python train.py --normalize_top_k=true --routed_scale=2.83 --balance_loss=0.00055 --head_dim=32 --rope_base=10000.0 --rope_fraction=1.0 --optimizer="soap_variant" --train_tokens=249100000 --dataset="wikipedia_en"
Below are experts of layer 2 (counted from 0) of a mixture-of-experts language model. Rows are named router (the router's row for the expert), gate (a neuron's input weights, with its number), up (a neuron's input weights, with its number) and show model dimensions 0-191. Each number is 500 + 40 x the weight over its row's rms, rounded and kept within 0 to 999. Numbers have three digits each.
Before each expert's rows: "comes after" lists some tokens at least twice as common just before its tokens as in all text; "mostly gets" lists some tokens that are sent to it at least half of the time. This comes from a sample of Wikipedia text that the model never trained on. Tokens count by the router's weight.

# expert 47
comes after: ". ", ", ", "that ", "where ", "and ", "which "
mostly gets: "also ", "He ", "that ", "which ", "was ", "who "
router:432487539462483554554448457505588502461495568445536505473518524527492473535451538532540541485486504500492535498381503515503453542488454482436531503415467466494438488494451548507500509545487521476443534526473461497469455502508474468501422465558446513490491459432503504529580521562475546522506494445471522455447470486538540468489526467611498540463537500397550512509452537466487508485514403542472500507451522483542562497517522540582530536492446406427594490536513496545522566493517494473438430478531486508467546471488455483537533455535492526487546480521521504482535488488527607536
gate0:503518538429502505458530525495514464489505486540483447518511562525546493544452476558444563488460574518460402482570504454530487535507497542501542506573514567534549553520526538538457506558518452453494499544549508537507572531535497457571521539506468509448502422513512533385529502476531447527439527576535510541530497537546521533504571480448492563550526479540477514456556496478469546533527468502516381489579531506492508503504497397497558505474515538458501473496523516443569443529468498437453522504551531533507494590469550506464485551502572554525423520477495471495557488509459474489
up0:548530550488442521451522456540496471471491433535467498517532500496540514532560504493504540538506481495507509471489590471553519552460486491549416530522442502566546490500485488447502579491486445493502471489541525466503496506474511496529445566500434547456477444559500454466505449530504450523492454500580498585444468481594512480541562537484504537598616502445498495518575454445459495547595514513465483489540524471506466475432511522471512530501449513497481502421452440464526470539422497487523521509447504561492521522520558525421518463484476537535424476466507443465436475549457461574
gate1:518506499522418464481427555488461460505477501527476441470547465507559514499489495487432459495513525491498516510519512435404431557462380468542519440547517550516476496460539439461522560472492442466591549512519470490530511490454479494408513567557521518467524461564402489517490437498512465419516486493538504467498504549544533528459501527526493505493596468515508551430561489448488543516482490524498498485553555447508433479461481522492462496486536513462469518478486500437549532475488580502520493448425466542528504434514557493550423548483451508570513495424459487511529514494458532581
up1:533513487518577516483570485497504427505448556501456435507463520429516479489400563512490521478496435459487514512543505445448594401515589440460459537505474504480508572503548580538480448463445467462413554534412476521542528516515509485479507541519484470481533505559522517459538501499552518532477528479518539516468540448433422466574507559496491489529522556551469533505547414555518477597476501428544467456507427499557508478526467494511518460535447490491499502486478536462516525460463521565454512476510489515484500470510529524533509486508478564483467510470466563550531448530516514408
gate2:497494471438500430502505577512486437501451448573532490549552515378520485452536505507531537523544574575488510586444564451456467536459431463505524506557489513534478473475490569472489547497511462489467576510497469536486616512560485497590487455533512521497525497475420502562555442534533493506496496514516454502549529414515455499447525449479542525513513502509520506602537450497547485485516530472452472556539524507374518533488476436487462491471493522469526525497477466528528445551514492479509464519562515519525464468502540518477429421495496509512440471429511502482422502488498521534
up2:476516540416547500493474447501451510526480502425521472474558412459487528495474371495483576465555508543498529474449564534483505471503510479542487532499439539487486516559515521551491506405371430502423486492483556554492508474550466480527536504521491490549503469502491510490543479523531590541488506503497540519463515454510530465516486416490496471550463507487492535444448392567636474557472477521496480448529478498474551482482442496537543463523515449472537527456473485569455463485479495522512500434536419496483479524510485543480511495526470472494487492510516572501538412531497445457
gate3:525559512549493428557418481565426486488527531558464520548510439503576428470498494490488488525516474567430494519489492537486589482493500481487510550527505468490480530495490425587453528519513474532526540530526541499487493465523546470489555509492502529463517460490463510480504555457500508483546480454537491519525458485538438453517446511512471450496433467532604468461446470498456522527566541460574466541488517499480444450523517554489507584507448450577495505485491488468525475459507445513544505546550469429497542504569574580488489486434419479409427554475551517592529446478501512519
up3:520488476572580489522512519407485437568526539526437516533510456452523449473481420484500467518554475499422444645498517526577539591460513493502504472499498509471498505479538470510512522536494514546533547579442570481469469515523510420456558465461527504521497482471507495479468536478540426414495545494467486544508484487534557486541443500561485492472456520527521485481423474550484507512576507488547478562465549453516503506471505579533558529555491511567433507536512511461435557509479544454506554521461442516524551544576580527524483531452482535483492493496544506550517471545543488505
gate4:494495518548550456558476461491508499542488472510512538461546500524561506438470529412481472503486459451505523463503469507484566473462481488532443493524494595579550500480421457461504541546535541499468584452457472483393495524459561540484536508517475515520436521552447511444431521456501471466476474463478507540534558501524484472494535462542441479455537568511475454447530578486432512536500523558498486504536512527489463465543482483545500564491504511472425471404530546468558483511521477497540390457431505548489491503485562459584505507415459587489536534533570535515515479502479558507
up4:506488498465505523484545540506503432576506438525455513523514524469577408454504567445457444537539451488517537451491500495474512486514509519515439410447482512523437507559458500443503491490559468504472509488416450403509551450525493544451474563529457504508553477480521448471456478491543531468498430488514513508541507514530467482523511498553458486565549477599469382529501521549475534456526509547499543532478519529489452482566505461526482502516467486506423481408426508538404516571455452489519469532495496491558497433462463475498524463558510506419499504444468472437516452500510533567
gate5:507508510496518584504529541507541551474511457555456479459484625542477479513530527460554505617511490557506498527565513473513545568499489509563522501529456453480551506468517536527457532531509517564565549520585482457502516589469525480424557523517467506458532484440496482504517515493474473520522447491447521527524516539493497513433475442476548554475521557428502545556518474474533524431536501514449544532447527545588562455445584512492486479494440517506431477448490546501568485491472481521462517567462391493459497472512562448480492490486488554530530456524521409521496532496543552528
up5:490491492489587435471503492567480473558464554504570532531526473471482533528519530525520527467479625501437494427447474458490466501460515494426516468514524461505483453554507431478536409412512412509537471506398486518511468445526459485533530483506492479520487567534509537520490542541500512447532536499485421428463415467528572490563495494495491437514466523482544520562576449520521494500472472500468584472542470481441462543488467473486550516512452549475496550488481456454474519542472492486589455470526511428463437502480433444513529473542436505486464511434465534460508550525501466508
gate6:521536486531497474563500553481515482497548567493494470559509550419484497510518496457485567500507466559481567496427488467483478539510534512441524438524495528527468530463528491495484452443506516461449597485495550491527545518452588488560499481518546472583508429487531524512514555449487487474490498496447444560435486468515549507504444476534564430466429567471450511494509534463598500432501431559544497497512477513544569471542405519496441486563486560506529549435486518556489461498541500519477450536553403498565489494505512448525531535468445519500450484492475462483505545472602528458
up6:474473479554448583465509498531563510483514500482510493507541455485518470459504483492570499563440524501488457486540521505461526495496551586586433490526578551560530497490544490466481523519519532473503441472563503425510544453508496486479469447485426485446547456511511469464504524487515584537534486437505533502477481565495488539473497515504533518446528518526449528520560494529412520544515537408477446416515495508507489475427491540507561495507582525510469521550582507507505517535505499520474553521445591544411444547490534521510627527456523546534497496467447529423438565485443517492
gate7:509433475557579450440482552442480533470552547533472437443493555492518469548498462571499531562548533493578544481483467504459512479482482466517534494513560530500501471448459575495565513585504439485537539499518457517502588616563462494505468492519494487506528531571471529517579497522384539551486441504511460500497611514516492560491448504565549526498503452546512529425502527530462486522433506516531499556503501557483536452463472500562521438484446479535511480467518472509542425506511440463495546510487499492575534509506478436468470526509495515509544417464497542453533502520496546474
up7:523500521470522532548531562460506507521461514560534497500449500483487462491535564489482465528555461579470521496426446446522487551516594468499559507459490508535436459558474496429559537406567536455470500476450518495477534525555465515448485499453478487540489503460413523530490516409419513430462477497488558507538521493483483487529547513503537522508433475511523468538503509460458514408555490533509503535427548448542463456476506496468447503565515496481539505484471459525448583523556455557471408488507520540568471417474495468472466445511551472510447402530455462483491500519525514584
gate8:487535496571463507442452536555516475489480492448509532440423513523442541473556496470515426469449474420566470504497491445475481495435539563509513554486451503535513471498450539424515542460571480511544446427485476479572475524499517535495479496504520609561540557475529515530525498471424449454428506510528501470525450487544541555474512453544493499485510442486458511539529439443515538442490549515485552565514505474528504528477548487558476468463505421436487497412464406530505471551480554505571487521452536505467522414460538469543475443489498529503514467516449502474488598506486521552
up8:445444546522540482501463540531443552581492431482456499454517498507559520455477443504493500508488526542462523488449480517555536454476580579461548509495546496504522492504466515406503555444508576531479566525484487438534499511468569431479571540455511502528563473476476528472487584484531556481507507475519509463545464543488528478508481451519475512467492520574544453478462459522477461482579490523538468531495552488524515441501493479464507484587528388531483538533486477517431514498485572480509468433551481454502551479554508591556433494516401580465517513498497421563475462500528499456
gate9:516525478497457511510508508566501513511461470432535414446514455474622489471474504533568499512492473484520413478485503513562483461527482570543553536530511604400465514490455485440445480516495512479478495570453548523515451470502505580567465589470444585480548438476514503438476477490509516458434474453489521516509500420601486509522520529502449538466510491550507487442550462500542504533523608519523468456548499501521481558466546518508499568486477490488558474515487423448504509473536517498533486458538491503494599501505542473531472443455470537523501429491509533475511527485425533529
up9:533515485477447496490471521498454422468528513556521492525405478442535563482535463512501541454491489517504505493523510433534511486467500553454488543562475414580506479522365489571555463519490434510481483497479510493432510548444520554480566461441456476409496452538462574568491505546540506514439533510547474536537584478422537554502527498489467489443521487533522538497534495457544502465463456546539571534425434444483458541497450468481537453503463493509534509530564567545465501526501547524502454477479508448505506547483533535510444499530482441445426523547524511507463510515520426539
gate10:554498533370503491505503489466440453542526546526426427443418538521499503513534550432477539492434456473531530576513440388512466486460450469487487464461447535504517509489561411547465472502500538466487481522535451486479523516464515489496471532513468510501576469552544498480459518503488515506543566550459521461472448530481542494538552498480534554494503570422481476515531482520554497520396397487505520455467524503543514463473489522532432466542466538455508543464489493502522438561479561486483477485543605457501502492473434444524561449446488462530511531440488468515516539458508508454
up10:630507589426536534591485448467484459513540525462500515510602532466484565502498496446479512525569473553472488411520546484465542448441423484528462448516495545458430509459463471479539448433514483519556537485514513554509480523543530536453533480460469461442496468497504485538519434527464457547483416540476530529565501551518426569481446481546508437489544510519495532514494460453488525531476471534463485435524544476495474475579504483482558488459543576503485523532507429490469547470420453515539488482487500483486507538543517482507522446440520480441445549429493488467489451490536511494

# expert 56
comes after: "the ", "a ", "and ", "to ", "s ", "-"
mostly gets: "sub", "population ", "species ", "series ", "area ", "system "
router:440429510484412503570453479466479502526418540557489463469408530523514510518507466495539454482487621490499511547482535447506489449518518507530477407489507539519456553469469456468534464503555493441426548486511555491528540543548511523523562523451525581592535458487448424443470463526478484524501470497534492501528577455420528513516537506453488485480478501522518477548499475443543551498468477577520495510474466503516466489502492532437483496496476491451504471538530470520555529512550490532450532497591448512464557464451454538586557488586578517484502498489545526512560426545499455503
gate0:544485471459494487505493508498505561463467516475454417434521500531473479486477540506495439505490393434501495501459528505527478501470467488462480483410564452488452487501460520456579468590553510443486462526439450548501431507513438507468469540565466574526472464539516474560511487504546541458433402524498498520558480399534516489542528535479501578496577545491511536493549477562474546569439549514545535497504507506563536473460436554508524470553491481521469531490472559523497517491540491502514495446606519494546530545518468501439558464469522481533466493436493490454491433424482438486
up0:516406479568453549479465496506430498443500580520430481446507525433528495481531526470519479534469415504552470479492412460525506495543468516453448484462497510508517534503473506556536600481467492478491483513475436535510458489500518509591462574517485531584577438501550426527509461411524562493465430510425530489476543442485500464490529465523474502509533463507445494445523501562529520497458552526547550546497518527631446479496501474465502470560490579507456503462554489481545468460483499524515506486550476548512539527441485492444511460497462502514535550483494519447554472477482411454
gate1:493553476439487548472516448464439561460511457450565503535487461541411458552490475504524486560475419492515554510520462508509441547547460597539503457468548547618513500513523523521501564487535537500537480493553506540528473503458549546498509494540538503505511454463529535463528487489554539473503449481497473530457505511524540465540461509547590550510560459536518461506551529560471484630555593442531469469500508440547492499530511547510552516555480516474452442550518538521554505487456446478483494533500497570427541544431502450477511472467549516499559485501444518495490575523526444537
up1:507467491502471479577473445568536511482498479434377551547514553471529459540524536517509516446501524494464588515539522496485506455517501489533585514413460476541484514485499464476537433464455576407568558502468541524476516484467484552547528550476460475524459502508440479536497558429443516446476505509463535474503462534490504517469500460510505502479453475549511541467432451550496473468572542517531475562513494551540557570461448480511512427395553499441562495490527523465447481508461423507517546487486483490494513403500555487477468559530501481528532514440522545518524420480523553543
gate2:481520466462578465542510527477505509480541471546470528431528470542488497533451441523474486462599510524453488506560522457447463496461533493452548454516541527488531434439558439509499523553467462546504475525563493508491516440450563496452465512556481555554530416548537489488523551462560457550485542487508549459574544523542557460525456492496497556487470463521481528458510433550473436556540516546467478460510539453437519512595487536505557533480545527496470479534492587460498546552587517487413489548561495525543495535536475493490432516504510481523539454397469472459457540531506546483
up2:416471504514555485497519471492488530504525433581530525473475471486516507495493446575457472527473438457468467440491474513456497573429506513433496508443582512441483498507529455503456508479446467510444440527519509462473616476476546506442475554470526489489526528577535448491495513489431530500495473440515528495473516500606546457560504499493465543570476511514491575478443534506504518485477556468438502441473566503455561514544492478520425511443541522464508462514473499480480514562483510533487546569518531465539467477466468434483429470477432559422559458432447445445479541557460479524
gate3:388447495558480549379549496539506516463575487442552468457521517506526489476570459519489526495511540463465539509499508527486497528497529523468503485503486486494499471466499559489550545444540595459542471426521491424485526518565495476505386533499479580470558507446447539496508475453534544447455538565510449475564443521488497490506498559503503531508569462495508570469472535491492503517501522460484432523581485459545528414504543452522547500537517506516443462533554430485524574493503500490560451486544574514577463521517502504497540464563532512535576443539494513519461561494518469488
up3:457513514465477458530470498426534562536449515471537506536611454522481541557506555468525572552485554440487445512515529459534524444517498462483473542467517529555430451516532541570533529468435449556506550422502560562598503439467573549399512521452518494495477480484534534502420576502563508473525470491534485583484519495502502479546584516518519507554507497483519481490518461567520489470511509486533513515479467541530551532462506511520509524508525432496564536431481447469448446579463546519477494492469460484425578478500528487498477529536430466427492527479525466516535489488454461538
gate4:508467474502516477543477532520528496467554464499488520556465486457490472468459519508477379468424585532454527534521458477515478476450596525553499492537513594502537568502489513507468416483445448486527488519519462487508494444478551515564511497402531455486535537471441441478447596583526482521483492488452483560558502537535532555409569490463509518498435478527553466497462438433502536490523468523451424489506576480462489554490520447495485559553516506476455496546498525444464464526473486469506584490491508489511432549480518517512517435499497507474516547523520558536539569463440467446
up4:558568501560530505571470475527467479474448499496527447439530539547539517481512500547534479516429454520498504509502506526577496544521521475515416502480505426505509461477504513406457513459486585496475466543472488405432449529454532565480480537442580544514402532476454439462469462468497436477560541478457486496488508538511477478546490467496478544460529533507446436444516465480457540510511526498555523447497450515507507487556529430474436519503530532497534497568510520547433519480440562462528522481547460523462520410542556508497468498447533474546449460442455395482525541456506481558
gate5:476482493524543414468526470497448442534504536545446557515518502504526514525530531439529508547524505503489555514497515508440454461554481536573520472492446485504543503489526486495500488541516544474514469520456453509486592451517539444593522456487451478514425515480453526534473535434544459537466530507434433466555509565511488501488477453543500504452496539482521415479550515506532568568510494534485485427398519525515486513553477523479540471511530454604447532606500542536530571488488531432486487498507452552513431495525531459530548500521477444597493479496486538570546574441558459548
up5:530545463461517432438482531479485529582556481494533491449520493473527541471546410556453529551474538508528520557474487465530496459571474498459516454483468546440477551493421547510543492472453534440449528494550470532541454510470573579479509482521553411472506501473549500493500471514506467485508518454495520564541484412552517568470527434499472514526437518542464556410451478496466493530479464503475492537551478513478550531502592522535467458506495502453554558476479494480474447465478472481514495527539559447500541464520440488569541534458522519506489479537514562565562471525554616417
gate6:505487458509528511465545472528459570513494454471488514499495444515481532555443486489463411530458511507468474452402489501532599519524421576500509497559537476471405480532530449467507441547479462522424493503491592488487469528476498582501591473511520548504483527489592501538528474547532515523488526552534522448475515501555523433535395519524475468539495422500529485547521511525580487438540499496553509513444458489500489507472482473495431515454593449548509501462466495449428469467530511544454537487525463424480531529496468495557565475518536462480450569418470472505483517512501476463
up6:550521449456489530527521494507412496505481484451501484543462511482511557508510549458458444481525438505486535457473481495532496534427545486446460446484509512444444572556438470522557566519503548495447527455471576496540474458486504542527513470472470470498529460414592456519539489522463432475510466520540457416470504478515531459450516460506502453497460472557503558511507511521571480479463411507480573546380506501539459546547477517464458513535534544540475493425507465514454466520518545519492463479523473484515532452504490539481504455520441498527463439535584608421518445501491408518
gate7:480470405495495422470490505467436431507553432552490447460526506507549544513530486411446557498534493523487534494552525468535500484532553529446488515483467525480448526525481452527553498542473475495446522489522490532511486540578549496539544500557553481449541474498566492603396552491468549494466571529544545513575470452577414477582500517527440515487516552504486522500514454522505516471483489515580530512527541459516525481457511472497541501431492556439475518535563569515562481563478465547504518504547523473438476473459439479516499508467473525436465470502461498454514564500452554419
up7:478465477497475550476431511547468492491478528437517541532491504410539541482485525496512411460519516487447505509482459544446459487491550476523479490503436535360453493514563460512540479566425515436517519509468515465485494572568515545554478505440545474480523562531450467518507518506477523519465575538568543508504472566574474531518475513537417463473525486511452461498428466528489469487465560542496462513513503580459504550456509518544495524459494537460479583559492510476495508581438479538581563520539511455440469466497522528581482423449480554438470447531463537530519485476474535481
gate8:556504530569481496490500514543544458447521509502503543517456585545539483546486498553533484589463494535446476472547468482556544493501528468442465496447525474514461494581555598461484543508475511502573422463410572423510520479569534476449439485475482457583467535489481521506503478446468509445519471553513510485574472530520519501523513556505543545450477494503460563530488493515532438579501461495428533531481544486549448470535505472500512472468433523538553465487473506527490558523526492549511564529442534495493491434511508500501508507539479417551525475539481550450362519447534503545
up8:443479574535506479462525526486537534478476515519515483482479465474536452506529499478479478503567554487511460527473453532474555550484534474533425542441389496451559519517551475461456514459495491498494494439505480464492547450482471495445580552551545418502496558572559521512480465515442521498496476556506504513512526563589485428516604521469491595561529467543569484474475475473492510450473479472470431524448502467504535502477486521568579454449512476480463491463471492444414508516430537469455566486466526513465487466522535415492499459528515582554491442488452529551531466442487503442
gate9:465434435508443475506527477508528521527490444430474540523506498536492499425468567556432522531510528514492529565492500545478494470505438529527545419495498440504608487490564432417494507537543495494491505541560531453538511499433449521550521452519446500507519499512500487555507539520537555450525521535534496518479456559510537524536499583452539569422477510502521475497540587550511480475501533513541496546465462471469510436449461529409519543501572535555433461530491547532462557542511447562482526503481537469481449577438510490450508508515452452517506540532421413542504534504455457464
up9:439492491575503436576489482500533431554536455500453409511502463500460533476615518466476458501499477490419507479477564480458548417518550499420453520457497459508540489524531541531521503437492557515555538485459498560510417518491449465515498509471486462504524520503463525489533541491506500484492504489465539489405491550498489487641518486598498537548495523484580503493434481579540443496480509464468477516465469544491500500560562474505505516492502563583485569439533514573490418491486540472523502490478465514480556543478544540480522414560514515485487435495529543478523512518451517521
gate10:483506478548465564422507561455535555445471438494509449461518501414475481517493416505544471527461461496570523464465508495514412478474490563555516529527525443519479570540497543489478529452529421467469575466530456451562554501490519514485438546525475572494509442459499510539454486526473495502434443540524503492534508440502511473470505468470535462539469527415527539537471486553479565563486473458490510491488446441557477428429505465465482511490591529469492418499468528502494408519500544460475517504585460520500523484479524482527404519517481455469571473527499505488498465578453446551
up10:447555513486471471501419462523503515565522560501487532471576535496509555472550550518481576505530477472463457558554541534481576464464550479487535537583513551470517422524546462523527537427425475480407549435491496444449495483447512475501565526433482436490495512515498520482458490492537481451527524453469531507539494522447472518435447470541515514488475523476506480440492565480518506487503504477544514567456527571499559527472470543540470450481499531474603522407522522552562441516514601519438451536464555495541484540519542493550462530505560525553524550527522519519510502480499563436

# expert 27
comes after: "the ", "a ", "\n\n", "was ", "to ", "and "
mostly gets: "first ", "other ", "== ", "this ", "into ", "under "
router:420449507449548446559432477510482511527421464552485448508504482549578501417475456457488511487531490538534491480544506494488443493520590481511470560522491511444474522456452519526473540481478569509466585510492469482454549543512547520527521551469495421531482492492453482527443528493480415512521508487450417430538570443475497504541542482495521507529421557512560461469490447527484432429489447586493519542501553558535514491559495534483511496442503537496522448491503531532524500454457524483504463483548488493540580461471520456547523464600471574562499479455491526488571497484428515442
gate0:581474501549477504511416515528461536430503401534494499549478526537489487524402470485486465477452480440480436508449551513549489467538480516501447599463447531482541580529520448522545545489465554483547510449542517499465474552475494470509475517497502440520467593490444434510509522488557467427490475496530446497475568484531448515519526508488461512495492560457470487502427497420477514524499503424452545560525536518515548480517544484540446460504461436459498535622514470464462476513404570510505533467485473531529556477495560460492433517472509532526528523461469459479497514527430487570
up0:463488549502520464449581488525508492496543485490475484515545535561466537451444499514460472548493556480494494501469510481433503511526523483501449439569447448518567430517541539514528592486515476534602558458461492521505545530523461468557430450494445443523494526548446483454430521490562471586525507453538431508556521563463528507502521537500513436473510520414534537429554476507534509522521434462476524527523490574463489482550490465523530516466531533514468489492527468490501486467457558563480515481418498606493484501492532548433508431496448505501466419550469473565505516593450539508
gate1:482544517461530452558529532454507478454522455497488480447547562523464487468535537497495474562526524498506466514493508483517416493556502493496500443493571508547530438481538472561499514497528489560517445525463585558481444501488505533469497520521472501511479572532567589486641549586523452609545494485431529521562491531534460465507522510500526576512507518520557473469576513451534502501530594567532544533448517480491462490560455515520498446528500528548506514505520424492512493510543503433555513493502575544524507505539500488464444544495494478520431451514531459514566582466574499556
up1:511440572600503557512463495507496551570475534420548541509418540453479581510541511487499414526477527490576464556538439482534494486479525455473460525549553551440504509508484473427488481462481537498549495468520416522461544496591521532519490436459544452521529477540515525534443499600421449432527521489573427527421500488460496486521523512547467467507455549522474503511478482540506513466520467502440482517535507492520499540563486458503508506434532507510502464484550462495507503562507439465575536541495559477440518512476592545510492439535549492485562476560484500502522475503520467425
gate2:535484463511490483507528477518485460478469472454460484412495458500532448525473537507465517475560510489562515460510528568523550465524527415482508576490476554438536498485540505566473481542527451434473583525437509543499543514461528462402493556518471524491502536531467508540502472479547479440455532537518511536532515545546430494535439473449572497508522519445495537536549535465433463516458480533529480512585471520539448423546520503523449537418488466486520504413447521567575458484448552535524495505534460546532499514557521420542488447501543560491427455589546559475541493449508499521
up2:509526554450556549504501500512407508497454452463510435460475524516577489480531537453443483505532566480461477450517523521487530492551546463473510509538557487487483453503521456496497463487587452496493529547531504500547495512495446549485462515538455489468497627527508501475506417568565487530493567557459509431532540490529547566567442425465500530474484480420533478466550506519472474446525499461507445399451435502520432498511558490527538492408521478456456498506519535552538479489505513525487517517502479526513478480528546463470559444537584517469400444472566484549529471520569531475
gate3:513457469473579508597511538504537581478544546443453516508487496506489567499515541496477529521489479567475565573495507542480511403538503517514472514606492474464471542490469537459530563518530443442497527523538509564538515454528533432541480419504592483513499483483507527580498418504434417534517518528495533518493523488513491542541471490500540492473490596534505496497539461481532534491499560540475510566504444513490507487513444458451491502477461472471523506543447535554522387518497505519511420453504443451467518450455535547449525506530452565482444529576546488558480444543532482556
up3:552510518484449541479477591552480473427526496460508537485463455503493420488478524543483450563481472547503438564517424486525471451514509543608436511542542469538472475507497527425483479479502466481408502541512410472449528500516462470420491487555525537502506536519484456530483492526463479446460478555483536563494507515517497500516454496490555523441487598568534417506570523474505550523516511553442538522437474450468552509499409493419447537547491445482523456504467465498561500478493468532535501495444517496488542485594555460466515481487532519528530529598497422528528476494535521520
gate4:477546464526475544560530472451487459414487457516471532474423453545529500536501545494446515480431500510481495494464508469574495463488588546466556478467446465466463466558470465452473519465531453507500495539545494473477498464508546453485522516490545549559546536520506506478523443439556536462539551547436539522499457422448529539501505530486466475511471450424536419536513432519501479451426464467531518499508493490469504521498514533496459516502493499407496515463484454527624513491528447496472568572438458533540568565447465576520472478548497433515418569537534433454492518545517515479
up4:495464493512468442560539533517551560496526509515501534462555491463454519479526538496459505472557485485477508522526569552526497482512433467514481512505562510553523480502536464579532505503486533528493514461480542459507521489506506501460510487516494585490499485513481515467457436545525525535412511379487518466503495534537537529519510433492432467475530561586422537508533506449509533536546478573560510508482494477539487455514446528460466525479449482546456578477453448473442493560464524485551426460522495589521398445466510471581496520452558589483522557542456581519483504567437425553
gate5:551488466548464463518543515455483531519521474563489478541527506506482553485560542566438482483508538534452457531542499493472467468500445493546492532501465440463572515505462504493442564531556428586450540488508477387550354541558489489486490521468489497543491490473508439460505520556564447486485467538498527571486421493475437565518509540483482494450535506455466467508482524496504432510548536472502621481489523500455536553494547514548481501557533445550477464535502478525457499556413421454578520485475497587470519567511457503466511491485515507486479545493531516537519487539459442511
up5:557503483479450536545506519422482463494457466520524522499526542545514472541533502484479423524486576566517579532499473538553552364468408521541565503528562474520544487472506516482491556509505502488561540557559519474522456484563527489492507516466500491545448493511515484518608504481491491602518474546561477483429463489444470597571502544506472397567519511472511550563531523481496455547600550515524522491524500498544452500497504425500539516514489533499468496481535407447447468499467481496521520472475455470473519466463501511504504563516489504524453498569513546540555487541543490557
gate6:500567506536450491454437414423485453482497527437478451554477490442525469501449509542542508541546534468462493500528570554508495488479495535515540509520488493466473474418479484528533504531502443484484480461562512487531500541569474564512594484528491483438472474429488500523492490467579485469519506549540501559459614528488471546502532532500512489506499496542518442473551536489524429601472482459523495420433501524513489597527509489449522452447547385540528496507504497593475535466488437525471461519452467603525480515488490497553518467564562490554504544517471572498533526484490461470
up6:480597475551476498420452481449510502509480462457530518569492422507491502535447496538571507518479422528454487522528544505519440505481466483467513492495508529478500535489522486502481529510478468484469501489469502493434507453374483501549488450521462510516510476470461372497421450517446482455513505572533448513448534509541466507496545482453450507473510472496466553525524587467561507570493486504503429503496444449521563526492541482505481465404531399495541494509461484520552516544441562447448445555449477471525524452569498458556496495473497486500513422492457471518482551420398507483
gate7:544533546516483441511555441501506467490479486529491535497485506570488573519456499490508511493500514571517433479489493497443492429521578549497498465444571546463454522475522537441518462488543439518518474534478484423484482487446531549458507569565511519574565519501515525538520474547479438466558590508493407509538465458512491538490469575534432443488511550495471576491445486478504505491520445465459528423484440448418465537444513522517517535490450560539518576486481479465494414501573475546602546530532463534458528454515451508542513533551521526511565536493458497514443466483458541496
up7:449481529493483588563583532547549446489474471452485601507504508511451488525498542468457499490492529491537432562527479484533534527481529465494525519504549522492508457517446476562509394482489544428521465537487545518472448468475486393486500488511462550472444417561514523434421513450474491483476494525563485505518502486518466458594421443497484547497459528579560522502495432434498486527480521519455468454570443440501482467548463568476459495449438513505480494496502506539546530513533524516511527437518473486470442493514515551487435539457503526405479512516613499494485555512476463489
gate8:474436561473478525508511445477483481418499504490419462480489481488440541457471535510516554506512487534561439461462569511495500462551527485551499517450481548561403515503476543534522482531479504468501529517484540521526550451532478484513500522541443460521486429487527495500486507481425462515476543412492506403479498428462485459532448480519522469452521487586505490436554492420563482398462519571488537467458544556530537462468525400487478459512494530472526509464471560487532557474525535429474382486533491516472551466448450504546522495529537558483564526492443520484509594490503461506
up8:552514536458502563535463542494440466529532489522566513591505448555520535451560484515499614488534510552444500494491478488546529487467450454499492442520524438502518489475502550450506534480493450503480488477479512505559465511480529574587444487503540545526524497578537469509459431500526479468476479443517436529504489512509565517454480443530549522469523428530528433554530443505579533537502462539442553596492443465435473461534504467472515469495452560486464499462485485546499509452480523469498461495506503402478494528505497503474479538507489518474419421505474386473505378512553482471
gate9:470515430557534514456486510454495531499488527548565536425474576478491521537538534524510542477559482504486492526525517511493414413412519459481518541527446508472450483467470526476505548458572503443459430439563420528566474448509587492466558513462506457509492584466458527497453490561517495482500455506501527523508535540504495507533538489573473564492517473437463489505523446485449574488507494544491471465455441495488485493491525502494463542432493484480496489507469528540560581519515466461497566497467573541505451506567553503496479488558602544531459536479494511417454550558492610489
up9:509604466492533471508443547503493488401471483480446484526581469573499552524503514445505461551508470494487443490455491534510529529465483464538468486505570448495433419490559447609489537501511504473476450422511518509422565541433510541507447581464531457494465529463508554522441493424521497509515483521453478547475512498514513507558450543516541481514523491491511462437482550558492524494533403539536483545534410494572552470503499531503441482443444580464527517469467485516486493487481561504535510499445578527531443467519461497542453486511452541475452514467441492472490523564466536554
gate10:428511620548476540495565473546475477497524502459484414448475603524507520467550474515513549475522531544568504455480548509519444530495420530578501530499537492414440413484500456431485497499477519473522506449510560417411481500475504517467525472440441556485482514579447474565584505532470557506488464499508505509456496560508528525503497434508463474462455545550512560456512446516485566500477434464493500498538490524500511488460434491477488517453498609455522505516523550522553498441522533530510466520499467484511532533548524478509525446563473454454532509504529477502535585548550473515
up10:394484548469483563501539541554508519478536460528507518499497501555473467517506491571486516543450493517470450463527524521488528513554524482555516524462560488457524490528499450464555523451492485579519497516485544450471445488459490548507499514508484557425448509466530493496469520520543515447355547506575421495468460508526464486451489467484530561532481449485505498490413584520505428430479574450470589549525449447555553452473557497513473497497404544463457448487514407463518528466456485499504492507459473476496466506532520460493433484483473477543501462601475527515482544572462481472